Experts of a small language model.
Size: 12 layers, vocabulary 8192, 135M parameters.
Experts: 16 experts in each of 6 layers, a softmax router.
Below are experts of layer 4 (counted from 0) of a mixture-of-experts language model. Rows are named gate (a neuron's input weights, with its number), up (a neuron's input weights, with its number), down (a neuron's output weights, with its number) and show model dimensions 128-255. Each number is 500 + 50 x the weight over its row's rms, rounded and kept within 0 to 999. Numbers have three digits each.
Before each expert's rows: "gets" lists some tokens that make up at least twice as much of what it gets as of all text; "raises" lists some tokens whose logits its average output raises strongly, later layers aside. This comes from a sample of Wikipedia text that the model never trained on. Tokens count by the router's weight.

# expert 11
gets: " ", " (", "\n", "9", " |\n", " \""
raises: "lan", "nes", "mer", "ving"
gate0:484465455499456529580386502438468584579480618589498568439530473466574506514530588450439497523460529540504485531535514507448474439553517543453550544498499455547512579524545538507531579532460527486527378425478553560546472407441531466481467462456542533510522491552470491501570460542551484478410530422565395529567548471513492435472562411385506470526502482567455486537494455551567473450524
up0:454450476525442545551492507598571576461512464519451548520557533509491432500543429554497529535508543510553513465433568539496529524603539413488523450497497491469444404492496533539515503548440517464484433534546474543434462506542540513614488605490507401528568406545577564464417496500494506503466542418528480552499496503501532404556485442430636456521533540476471514505560491553537424489584
down0:546439415527501438485416462558540545511472455473438527433541490537472476517508511498525467513562456548522538416359598487531518584472578501490526604590373502450546395455434432395610577496499448466494449516522495512541443513549460452533605500593570509467502511477502409482596415497505500479525548567603504515375470547534454539484442489515492403497435540501498539440554458463517448556542
gate1:444501553462443506506442484497435469508499428490438488553450484461469491499457499481563546624499478476474452460483541521565487483572491533418583501454391480542435600491564546450427486502528554469472418492448383453523576502527471402531495618490409465487565522478495459511478481503476525502592477495554426502457589452478560511532438457474442443462438456496508481551475526514445439441558
up1:534465535535533507507457575336436564439434495490466509480620599454498476495482480547520558517435519517494473474458452563391489456545491505443425492475456415545467534452442480392564503551458528443510626553595529497430482511395422501483548499526499522603507496543439635535542490473525496459535544427556491444513414424529486521475370518521477492490511545526549561436462524544507544407528
down1:567449416469418544505564462509483516535475511446498543451599564554488440425476506469491369469482522542473579502603495478454484521561459416540591440529587437443499480502455469509571606476532591442508469560481568503515536563519499518487520501419582483445397557465441549479504416489503515584528406487489490484613582533485513528546416519495500488535451536496581493524530571565536453511554
gate2:508519502453522433489455384554573510410444509450518514496547470551471501452615427511451546490470513445517459522361500584435557579546472556526470418457540452412496453532540429681441489522508469468516483508404440562477545437439509554522465528477542452491571531523547516493491427523521484506487466447389528366566424482528503522456560370463528536536471512552446506574539497407575495541526
up2:532538557427481475477604528610482507434514535482495465504521520490424509539581551466360608483548518523497532466501558439499459558558516506580453509428494513547445460495504483551431553511394473532517391496468589538475494563484517479522558459465507560460523495514599491499575506485518480505470472477397539573498584574441472418618548494507489535536548510494433470487483457571608434558470
down2:481529505465576449512506419563494523497564522586417555433502507589432495510548390512462518397453488445504496502465550511557476454495537534492503484498566519565556574543479416553622561473539530454421451503540483515495450482512543457419538431596476504313542389515498455498402538458477514444492526478485478509501507467596526448462478502539518457480541562500507496576503418434519535456545

# expert 12
gets: "8", "|", "7", "6", ".\n\n", "9"
raises: "ry", "rim", "ator"
gate0:421520504613475590529518517496492561588465444474532491440438592497564500478454469557501468449564517506340555593512522472492583495474431523446515554623555526455513536527485516478560583607491399491449506595367492549497514488422455531529497468501542500531535539550549437530385477450497487500470503451436530555569537600445600489442520484443544470630492396527499463564514484588487482477514
up0:552485382526540521548505485558506531544426534497533561492466537457422595460509516445556420500526532507506539412545443478515487435525537543481359528550516514529523483408422474492492498558524476466545463478474439462476359500468452546433419451551474538518447572430453429458517438512470535562373514491424456484479520474484558516475529465433535542551537524523553451542479503467461463491478
down0:470443490366555515491517491484406481480502432488528517487492523536530496534485472428576509473565605426562434489453472441411445571464563486479504510531468456511409565615522628379524411544486444505487506482372476492481522418498495427474555498511563471451495460603386435468417588498568500426533478477563459475527489477476467516447446625546520485502518562566456491535504555440505493569473
gate1:430529568486494509457517512565457497496529571522430544565527553541515473437527495544492511421465549495480468398473532550538491566555552433482444450474506532643521438500538560562597454568568449441495483496521558568568502448510478541471436500500527468451494421451544352478427409533501515470490589473483443459500591461503439533461538436510532550528445507465524597510487397415454496498444
up1:466441450604585451637436457500496468494464490438450481558524414478458472479509551433427467512461546520479484489526524542543569440507467482516489442444513572529472521401518488488471436536407529491518484483477439455504575545532500531564442545561558531570488499541505492551461390520503532522461548395448482655483430476548559428385516492507583517497501581461517495448449477438499488519416
down1:470541453560475545419559512460527523423564566476572464522416431404493618508519514532607466541550500529442566475485560492462563474507549531494507468516425527421469482473476600553526513481651524489555498435461525529463569447442403440576474574410414467538517554434495442573495401541404527412498465520486435499514520461421479531507493420578491451509473427509461470506525467511465563494480
gate2:513557523445496485407448496533456504659512543508479409589469462445516455512593549453568480495493572569596532474468553475577426567482495450579493540479397507510490585537590515476511458418484512587491482592545455462470537515496467507524492467485526601475415494522519538548537567512511425514470581552520485467517432451465429550485477557544502491524448571586575487441511586529534498451534
up2:536493491481468570511431504427501496543487438526514494562440486525584510452479523565399505447528556489524504461433493526515477542640419493503439531517517476548495426511429382470551552425473521488481493486534461410404469498490487426542552533526482479527491445539457555316511494580492518536517533481446549487554500508495479392517435560472485547480486468557466575546455447452423511518547
down2:516499582436505572505461483460456610462473480534439603581490477537466548575516533590319505470500454441536539493492453511521448472529488557493487449505485486536517554451422489479564622515504560527497511431634494579547481510473451498561441482527446413444523508463493361481548442487465510435511540454517577528500449434488523432544502434391555463496455524526506516644421580478553509536521

# expert 9
gets: "2", "1", " to", " R", " N", "y"
raises: "ast", "mitted", "itive", "und"
gate0:506544515465436586571446456505446474599567609500504491521603611528541578500484562446493560491515462475570435559475488549563573459505456610508444456463499404460434538518525523459469478431438489486426502441471499501429468585532513565539459458551457521477435508389437497529387403479567514456512442431475540566490443578478486533481510463480445553486497487514425508489586479459508515511485
up0:538529513571530429582418423455561440459498561515448507516517537427437429566527500495473494532547406474579505516453503497487482475457513512483456501580444559526450463550371551433423409560492578453602551527513475454435505530483547598370499509472553610533475635504458419523503513593528449522522547461430541462439486533435558562585461529526478590573530516532508523470430434480498509505454
down0:507525478618590434554546485512499444550584491568473457508608590439560490517556526525591559498490520498498495438539515515533430463557555471515400564545503458470508443537562473558492580433518533476577500348496556524433441438462478453503523505524539482569450517478586476497524407452430592488487384465403492532620511503467411482468505481426469517420521494535561499494457564533505515509432
gate1:511509413476475576567509643535471519402529459484592454454533508434506490599469471544536541452539547535479549530585467478473560498544486596456521471598526545518523486562594556425523448432472444421560530546475618557381540545501532437414558522420530534416519477487552495502439471534505574473499486508559443523516447563481512499530535502501499432406563502483527512496457418436532513537405
up1:531545514625401381468549440472501494534416508470536480572567489550586526518463497347519578526504577574566519489548522540543565496509526598444408586454400464518456498538538524546514460504453478558434571436461439553599491480485477445493525565510426572467496483555448498523546518570554424454432532443448448485456491619441425468568590530464495514524411554472447427509548516480510564562543
down1:478484543580595548487505529562523420578642467526481506546470641548541516415535573473430523517486438511519467462468424480435472497457437489491416493399575483454479548463490564501541569492447591539525473563498480492508512547537476401499455421509504569591509465479480550473546532456527535496552463508529507418543568495519482525487486452545383480543436512407443519477528562549567534498535
gate2:577424535515526492467511568516533505538523513523517479473430502479438425533507556513556433486554544481453436441496372497542560501593512473554571501528515499502510464484487512545459518549545528500443474552514524445532462562603484526533535552369393521497532468485483461448493504479543545553461566457542593469554467552468508447466505510466469570534516466498448502516526547513482407448411
up2:497523468512508555461471530453531505491527467579479405434466530540538541449601537619466525463452498450449498538525404515476480500524532500432584446540610493438401470448542517527537550517491551447475542482575522507544544526496525586504568492488440492402483464475517481479471388364486515508497461472576521572414491462467503457428482423475437536546491526455556607520541512513416442514519
down2:511563471479521396466535491500528511441579490600438514475386428568572560386465501503542513530434494523553439532445492417469630533447517436417472570566520557478518454429562539522485492409498563541559569451466545498522500433448501507436587489457410505449531465542532615497490524467459499463510469499607494516559404520488457535487434519444466434429536455458539433492458562473502484491482

# expert 3
gets: " |", " of", "-", " K", "\n\n", " He"
raises: "ug", "ed", "iles"
gate0:446500547435521472612421463535557535523413411460502478528520515574516566562530503557506619491497500427579493422522583390511474497475411503500516501510571556532378490583457565554554556535496470481461412490456512495451457531507482456447489538523502460428473485535470457442451432486576521559519417526456512505484412457590574469477577486564546483432490476565448522542451445457505533487555
up0:525397564515511461469523560411444566468473506650598487537439519392529439555573493526553558465504554469574496535496602521500403436481562425514417527467413578508463536546520492463406508531454504394514528629518498507591541441505527474501497512592518468445510493458392493470495565477537525542406540577505330571461498423490504411498515546542565511448512561413498527419441516481513540468544
down0:573515479443570503455505516504461585487527568578497518509512440529485452522559514519434435391480369554555509488508486494539500535485442478482509489457499476512481496509499591557413542535483449476545573484541515519468500517505551570438426484533572600407506458485539453444510445521527567540521502467577539558498463546434482463628488476533387566514500414577534548476555522428574508504495
gate1:512487525493574482567416481488484481465501468531560536489476542499526569443546470520522535581486547480464435489455554502482446454462574507497447503487477432372602432532467520464549456455549484570546542586543517494569515463523498515493440582369557481537541437560435481540447530448441505369485540492599436578526470467520518514559481511448480460508500560478527488556495497455475501523548
up1:527487533568570412502591399553491506542450496423612514377534512455579485454520584522519557499543531453511565414516532612477575453511469421424575557515467486518512425449512489505460385520520500558469574519496545545515549514466450452450439511408521544567481543530562433480508492471487466532430568460609566584593552472516426449439603488475482422470453509558505477434460516455558498453558
down1:506472502533592477501469487471410522486580482514465480585453555474495441531556526541491485473453563528533520416516517569470494465553594429491532473440533508553513485552514457447609491486533524466538506446547561477615539439594538508527605546559479505582461502416496508447553489475493586573499549467558448522425386552504508646468414518533461469506546470564462439558536492561384525366487
gate2:447629512517484433594473474469403504487529416507438522473482441507571498476428398439519488511520463540534458547624461526459502472477605469433470529526469416490482546559464598450400502504496543484506456527512441512466509515524441500483465533461543510494507515566517435487499522515555536565356478504459501560582461541554548559538485464444511560557492557494545516533474491505568433470522
up2:598582554609480482614546570542489570450479423542426487444595467550446607485518457463548555636524459517500465536505475554463512480555486475480515542502528545495524500503448567507448505443465547580482467534490554479499533571489507516506607411512573608516388581526517542489506561484429469443478432520476510476459524468543527556489541562494531483499467513542427544541606463553501462441544
down2:514495503619577585546480473536490616449503521583411490549462452426535496540467453548517532448564508548466569492525548525403539446538404533442435478546468461455592449467498502484489533480512468465498569584492451458521478564502434479585470583537547566418549500431494507542495461429476520513522518571464572470540506554537498485410498449492532453407438516509574445482594528576586457514533

# expert 14
gets: " |", " was", "9", " of", " with", " |\n"
raises: "uf", "bury", "bon", "eral", "ump"
gate0:507479480537484411607461512535454558556569412453498479673542428530491527531470411609479482484526424518536544469439524452530478543521524613525450430461522567493617478543463516473467503453360422493512511552537478578510519538519491474514515416526395476589517576530485449464435454488489442429466513541538529470526513453479459459625414532541553537510508513535583479460545459460535536553419
up0:520447488438557580446442518569487648459570518471424457464535411537520440425544496487480558552584490506425502562515496555478498514664563521517453574433573536497469408468480439589496560543547532587470502486424461541498471482496563532533459487573535476565488512457535529453565551616522440414443568610426468427504556469560416519472468502477530461489553522510591484497526507512464511552472
down0:528558533472525541529568516455604517578549500495542556533542496465515534525557589493410465487539538454451544508586397478565539465463519538543501432448452516522517454485439502547466481508530412531473428491510489482409530520637492496490533504484512508511545509538597513546473589473538503529384529593507471529539485503543574460481496492397523529541512466596388415475415421648471497468539
gate1:567419545489523407556578485461512494553556537499560490504486579483607522489495491502577506524452567498488516495594503405496568456428415436540502533508495413562455484537488487481442557634497458491537441540435554495543491497433487425438525531477452351453488524401483507504564501550471423474548544446524583464454571509517556480577508519496484509397460541522417505501595585556571479424498
up1:509465550462452539462540576430536411446549527491440519419451450487529577475558514517447484519589503574565465520432532485614480494514485541575413452477576573530539536520464478485461492517515532565553492487494487521405452482583499554481504537514507485447488488596395441505473460498434425515458531500494456511452462419366510588425444609492535458579506529471490443535468524506517477469540
down1:477520595518482428524529479483487485578464566547436467425438506456469444489506504528456365528471538520559461528442565442475473535510430486576531508529506483437568462505467504544525465504443449498497476524510561566544541477484461511537484605515467555505497534584568388480482553558475531488414506575533508446432467613583423454525442406483420526618437519448598429496499467448487450577467
gate2:608445521523466474566475539491417494575604448425566458465567565522503506499573445480453454474465588448406482498517460538472495390497559604412424437561483452502492439525491451510474464555503506551500492627517511510419450470515472574499406576557504489484418461541576507551511497453567451577561410534604444524490477621504416452490542559517495440490455497505520478543445472438508483432441
up2:512426501528498513483547454551366557470471494454536536448486538516525401455407533528500550480531546560550510473474582502583432499495501602516541511490484524477488532487508479462443531447440516477471500546595454537475559485446467495494507561400659418460426518487605528496484452333457451555472551509573488554460507589510550531420547490514513475523510538440566529528534527515502612632417
down2:565511499523542549471464456610454540530543482445526518475537476429545503533561444538573498476612473488476573521516497447449566497472441507472512584534441491515535458511648512464524456489461465467462506527496535523422607437482506494465385507384550514532454540484465409387532496418459511471436563430510484548510505510479580501591565488467494481513582563569543510548505591501556418586481

# expert 4
gets: " |", " for", "0", ".", " and", ";"
raises: "ova", "oo", "ool"
gate0:420529471391520522538468461578562486499514491434495470506505505466493553586513485466450483483437494407573461456453477539450480483430423504542515494524469508557570508561489509482531525530477475437507524454605566564562509495514434497500455420473544416475444507456476406501468509555436505459519441452557564522565596631492516431436564527433511505410449478507438478441548509522497500647548
up0:487528466414534508476526480541479523398587412513557536539553492478486576589524516513457497556512508474470477469567425527526512481456489552450455505511432453509490488523484597477469457478531416524496434480566529477525512467443467527559514476534530496508585556478465422499521585505474542455564454490512456533554520393542516483425587545490486551453452483469419563474442415586466482467423
down0:501493484451531482530483581443514418489486422548543536516535503534450496503497507565501465555509413486515542549465543458526451552439492425543466536548508511466494572531550583661476493524537390403443547424546460526574503416568419461520378371603456492548505519494519523510489459515473454390499487468529539669461545471477502557476496503615466473482555484479418412502424505440561451423395
gate1:458593483446429477504480572405501488521553470479526429465534567532498482489567522506545508520406507483443566501562542499449436447439479513529524471533508551446494421539481407438527538555507611509459493539535511466482518460531481466545553560421442491407460560493446436457412512564591474477663609502572542505505510459528469462466501501527543538521574443497437418446399505508507459584492
up1:515427448513557502528552501550480493447490438397475515484417443544544560484384534533469468548526416513522511458514604438532506557472416499475539452478455564498405561450601397563568438557531574547402457579467505429473535475493459513468582588463540494461561411526482543575531575508496377521493495581478563419547483464529513466481459572513399477656511460599493504515504520512467434542398
down1:590385391425540504513432539494508458557514540441549530531522542547451522516574541478324465518586524528575475564527459426489553493524508454487435472484553491534538485545469542558511554483409509434552491523558531466518443541501549462557538433474416555517427472424350436475544449539504599437579502534454465519553502572597563373552448553540498552487470586488543529539454625508421524547542
gate2:512541546527507570552575496530416418469549483463445482437538512492498412465452568466481474561554488534537463522429514550546414478427536499572536516481566578516519420522414536598521536477462450382491470546558476497559494463435517481591455534492465506484480612475464515509578455487482498516496474407458545439390485469534448538534485565506503461574429442458448526415534561479508476530549
up2:522534482561474460529472609524457517500540488547563518512457489564540464499558431452514495400510554510543497488538420514500564483478459453541518424452554502481562557517381476513458517528587494487460527505502566504492528551552596488579414514462468491448482492536456463597533410523497419461448494458475579442474535478548488543471512578526449549471501554528427506464414447459546505448627
down2:494382453516457447464450414472477522566541466551560505511467417440579476450535456410404474582482477556626534453502630384515518415582494545504604423435479493474522434494520462506526545516424481483507611546556497457520522509430464451520515474480492461518482520482575454417522485506493488552656539482484549485464425505438509466522474526524493536516475434523480542437458571510512438574535

# expert 15
gets: " the", " ", " S", "s", " at", " of"
raises: "ja", "min", "ising", "ny"
gate0:522495551474459496503555459469490473594540616532559506464540564491531586502463465500582534391545544438611495508525561495554510545540481631551469563485513581460514441554515546595505529545502468457479448459531540518615485463533500496514495449519512503511489494515511538541514500491499535548470483491546477505496509570532459521632498422483475474428509538569355597553553550566504574512522
up0:543471462487547417418585440429527485550536531449600378548443504468570477463514448467483575451551513425493489498581535524482486506540462521468440533490462472477604548514431537465548438515499452521478521501431479469517471523484544612482424518569443467623478489541554572464489515386470538554504580524510495513525478492473474497507484534497485481438517557581458485486519482596502516607506
down0:507551552481459440538480442457498501472487500515508521518464509514435586459495492481511432554455396483477516432487585415544555487520478509479448560403562507433602429521511516461464520553484531472556389503488520478417480596472519480462550542482573553436534591510574543543432516487495499428548505488482485522568480444476489509562491436504461383586501444481419553528465460506512508469543
gate1:463534503457526483535477548497475595485518453489552525416464557545514516479404497491636408552584469551470531377469452414468540482541460545453525471509554470498493495532440496497606509500516578390478527389488491493408424534576448448439564608426449539553546597549542464462461463520559514463539573444520434470563482516544497552526478521445532509545653529486560514534590485499495608389522
up1:417501511516479473571579526563516430476491424583519517445484525508527454510422531533553457413472514565578543559513534455548506465481456458553502467542429624488419511440511456548483458601443515526471465519464539611374545440452491468493536582510393536422532474435523474508575473530474547575544512586503493540423490575499523548461481535517442591500523551458535528586440442458545506494513
down1:417486430481460487610424444489483520422533466504621406466495499433495567537446524507536500464445585559387523431576573481457541572543576492527591533537424440500448427490526549500501408537495509419559518566491512536538527491480551513533590493607440621523545500398427492503568488429540466495511513477468506533576614442436469511613529494425551477451436511491532423472480488480502462543487
gate2:585532435541466585515525578418527543482572570500539498525467486578560470514538494427514481449579507471454441617486490550508497491457506487518442467486444432481551484485539496471463430414480511522412422547593442417521564522441489507471525529408497492552415502506474511493504424443480565500468474516474451486523419471432542491461510528470537524516530540572489570462552493532332581411503
up2:449609484516530453402537464431580494478491566522547500591456480545378517476545545508469495485605512548506545556455519509450482456387454553475486479614469523502469400484463469538395504386483550495498439569519554505518576505581546468461542496465497415536522551532562487531510488484454432527473507501553405518442491487483539532609492414450540580511495558554608510443524556499468554561510
down2:515631448508551495479464495534583566479474478505547522458475513535496544467477508504482523457614382437510458447500471574605538432422507487496396495494492445414552505472391543535451606509587432443479478515517485478523503420448424408481519425484476411459641508454499549439513544533505560436407483477498585526504474456433460554411434485435505507525457377445518380583462473549544420518558

# expert 5
gets: "2", ",", " in", "4", " S", "s"
raises: " goals", " dead", "oser"
gate0:479372530500476503505458457580490466532505433416461529473455459551640402516531475535520516477589504491455552625496468447418551562475477499492436477638485498477511492514482528497503461470432601500476571502499462515459412483517537415424497495469503512515521592389602509530451497538443573593537499529497494511461605490601590530502511536507493477525513511438459488431591456596435392503446
up0:587483474513486486569461497519455492528521583573448526455520522583528442475547455467473482358460516518501521506441648504532493505413464455464637473539429504544469549507505560594528473434517536510490587470488451445518548476543517526503512514514591434551475530468511468542545409438424476515483402521591491507476421436466524533538469533457533451367528600464457539518491571423584525521539
down0:571509512453460447536536548500451492549433602602427525580437387566491430535532503535518611454505496517572475555462539519515509514464480426544430399459488474437560476537514496452534517523547512550516467469554561510452466491505456490511586492513629516565480514483448453498470543377494497499431483460616535514503579553552524465533455583477542515481517496505559633531565464540455471440464
gate1:473445372564409439444502529552383458481453424479465506535557556455523576568504438457435437585561465436509493522427445435504436435534477550514621483545496475544501451447479452500472449463408537579542499508571555402465517600456528492531434432513443459445354506563538508473625501518585531466586487551505409467434546557472530442473517449502488489479497505452560509543460491472536469537483
up1:499514444529401509368490559577554548475491544530515555490548494579477453455399507471555469490463406489353477542603433564427532502454533496555469490559540522453577447418500466431467461433593568509518501498547460566480460487453441465505518567504478539441480571567536506444509551431530477475536467427459478465509506590477507554536462463577501488535520563437513469573457502546555551468599
down1:425501616425480328450523577499510451489504515501463601534457511490543509522394508530570463358475398571505512468504539494574472476488597577512526465480613494548355435542502442571500466518508485473493468444478488539561522530499526391571470554447470437495510438506414516557576590579467578518425443506571556465446529576500487547421429492510511455484503519529581549472501468440544486543603
gate2:456608481463509513525516485478479415518432429471532589515503504425530470545548471551488472461476493536501534428514499479474454451540547652522431512480446484561524502505527538542489497437496505454581443432473543554547475547576441431388424502500489495475518523426563507542428512517526519535553433466571422614510582502459457512503450500407521543516460564501535477455508555527469503523543
up2:501497559440491643482533489482373483498490456520479497523490519481570504499523497509464549442476476449382451478511614632517467472407513474571475495596444504496449561506509525572507456443438488506413455472476448419549502489480525523477476411599395594534579467464480571594495550476443503555494467489469549492389496507512598505398506533448439514555535523440495464568482490583466399524504
down2:417419572515492454487529484517496445496507520504502473451526543525532510490474525408467540632561525477513519509498522451553539572502448468513452515453502476501524481536533442481462439380463494527426489489623529531473501440547554495507515439441595557508532453407500476533567683567506508396517418478443450592460524546530435536478445485600499502496407481468507486540467446535449455432427

# expert 8
gets: " ", " F", "ed", "il", "f", " f"
raises: "ished", "ated", "ened"
gate0:498403527513481466505533415518485544467591598463490491450466527498478419499589523485509564490487528465479495389424510426518500523580579532484513496483490467526433452504502489458489671606554403558558482450468499575481509609458487422519447525496552508444530503420531510588509470489455469492569588545495553543426554452461520464456487426458576550451540485558586477462533513477492539464497
up0:494434517523430509475583417615496525532577450535421582581533582559390442491389495469544496494494389433462555493500407600554533461509396448514542510473485463501478505511498496526486538552498542462557518579463464508550505573601428545409479532499435482431488480506442492547526503457538516523435476554508562403501481416430412550552514415555470453443558450583557484495511435528515422501476
down0:442508505501440517527522506472541458570422467589494508582534560584426532398453436496449434514543564473474563556533498508488453542516572432496498475508491471516425465452505555596467426512573522465532576435520555475459365575640551458473601466412542488549392456510483537489443484472479440442543498493470518514531480558484532486551504529567567487554528536544475420562460494516502530521418
gate1:454417444604542546476442508500521480480471447547524431486480522428447543446468544452521453463451530443437458536495406485464501459535470476589479400491441474580458470494513503423486512533519509509460459579507398434546539383585589579397540520505491488501509508507463471431452521579410481571463479475571528525496573521485512479462594613481441536570437458540471501404475549479500400444455
up1:557407490518542462554528445517422494525484463494555462591536588510536453457575438476512577527544418459497564565478464489436494459561526470464599448484461565529391451431391476491504457484464468584478481481468438563477534498585519479480484352552605573446474470460453521428471498492396539522535526421489571488445515501450540500455536418459598558503436402526533479532513428453568417505502
down1:592518443530531534480438444493462482428524543413458444503462589480479471506578567479441549492557521476490492558546413492512552516501466522500546515469518487534532491440507472541463473552523592504510541533467507491500516525494555571374474414510584517570490414421601470481522515489522506518504449442451581419487432500526448453473471498503542500510444482487546439455552438529453497473449
gate2:536402408481502499518474556465563477511576541595535587424528518564481636535519481481545404557399517475497593528455565437459477513492556448494483449484524597546525539548464412479518574508466485507408564466428537516511469420492486505529472539542603491560449538530534516491476547583511595434495490463464493516515478480549494591472435543497487483448445480412502555480435471495546501490501
up2:548438453493539515544543606449424480471468470454588505516484462488519483570595394481512539483449511477502476541460491469472446408525492483468520499464481584467501491518558575490555436376532507487443568498491517342554468539544581496486478415555578447531602526449485519510527474406502508512582527501533448599513459471451515523405504442496449489488527480471570522487454454530491447575499
down2:546534445617588543492511455518465514424424461475578594501540526522451473447546487528517538468484513495566515547601467535472444583441468572477486555520460505558500568501578535551631549540485459527488475542460415499447486552481452404501507486493446447536484555448425516487466511461486427570413425474475476496453486498384500521576498519506525467537535450439522527474472462527509461516472